Experts of a small language model: 2 picks a token.
Below are experts of layer 5 (counted from 0) of a mixture-of-experts language model. Rows are named router (the router's row for the expert) and show model dimensions 0-127. Each number is 128 + 24 x the weight over its row's rms, rounded and kept within 0 to 255. Numbers have three digits each.
After each expert's rows: "comes after" lists some tokens at least twice as common just before its tokens as in all text; "mostly gets" lists some tokens that are sent to it at least half of the time. This comes from a sample of Wikipedia text that the model never trained on. Tokens count by the router's weight.

# expert 7
router:099120120142128106085153119163143141158114126136172118147106162164136102154109136132092146115148125164123104138140141089124150091147144105142115098142102124117090141201108098116144121129116127142141126162131123130113124103151137121099117107102141134117163098183065190107136126121125155167090121115150132131145149147157149113072113117122141154145120084124116170120113119079168119139125
comes after: " |", ".", ",", "|", ";", ":"
mostly gets: " 19", " 0", " 1", " 2", " 4", " 10"

# expert 15
router:141098131115096129175086154121111120101115148093116095099112137108152061141158118150193128124108109119105141113139127162132146115121151143119100125133124135153153101101139124133156159125130124107109123162098122071132140127109138123165123132111147146126131141091135096099142104087099169160104176114197124118138155152113142130104134146121158137130181142108124117139159074110095147148119
comes after: " of", "'", " in", ".", " to", " for"
mostly gets: " the", " The", " A", " his", "The", " its"

# expert 12
router:115172154133122146135127069114117115157111141145141145140115103147098142123137158079121097105134151143102128151113164081098123100137171113127127119119148087070141147141189120148119163083115120124147110113108109164094154111159133140101136111142112101109111136132107150136139075145102111096111096117160116152160140120130132141092112124135148153145101185157124189124106113118119126131096
comes after: " 19", " 18", "20", " (19", " |", "–"
mostly gets: "vo", "50", "00", "47", "90", "ev"

# expert 4
router:082133124126184102114119143123106113151135094119099110084115143128172126142123142147142120143121154121157118117170143126116165131143133108170106117093103159109108121113091131100156167131108131128105152110155149163101097140145112120148126111096138135104120156142116149159111142133106129116148181087069113147129082141137100125161158107064134105136151143099130125121127182127094078098111
comes after: " 0", ")", " ", " —", "%", " 1"
mostly gets: " |", " state", " count", " change", "ance", "or"

# expert 23
router:141141101114148102136177136115161114136142191157114110101132124101110132092088129142143167052144139144137131117086103105152132140136095091108133158135147123183131147097111136102153132102118146165113077136117114110143145158143110110109178127189147093107127122119139193133122145116144101132097144162113135139151118142128129122155147146139137110148119097108123142152130142151088135097136
comes after: "\n", " |", ".", ")", "==", "==="
mostly gets: "\n", "==", " =", " ==", " one", "ition"

# expert 18
router:099144109106126123113131105146148163132108120151166089164105105141131141175131120110104115143141129146179123092099151149095092120137137153136137111098135144123112158142158111103136104180154183104140131173131084108115119135164192091111109147065129132138083125156105093128145104156102146113173135160115116126124143143113091090116103157163137131140157132120119112127147108112123147135127
comes after: "\n", "-", " and", "|", " p", " was"
mostly gets: " M", " In", "°", " in", " Bu", " R"

# expert 16
router:137108157101167178151134096136132124090157139124148133137131127104155099098146203095159127154123114115159162110151127153125103071137153119094134121155120104139120129090108163139089106133137100140126127120115182090124128155150177120116138136117110065154137150129104160147153125129158139129131140140118154124117124134134112149181161145120116130104125142134072122183132130133087109117115
comes after: " |", " the", " a", " and", " to", "|"
mostly gets: " Ro", "u", " ", " ch", " Ha", " Sa"

# expert 8
router:118140157156125107094153150112118177129115177133132113111119121130107124107152143069120137087128128102184150104143134153106195118103159139159116092124113111134122142127130093138097145076131135159119123152143124163132135120161114099170109126137106138140112127148100146110119157073119141128112125079111181158105067134128126126118116156114096106126125143106144090144115133165094125127088
comes after: "\n", " is", " was", " as", " to", "See"
mostly gets: " a", " se", " be", " also", " first", " not"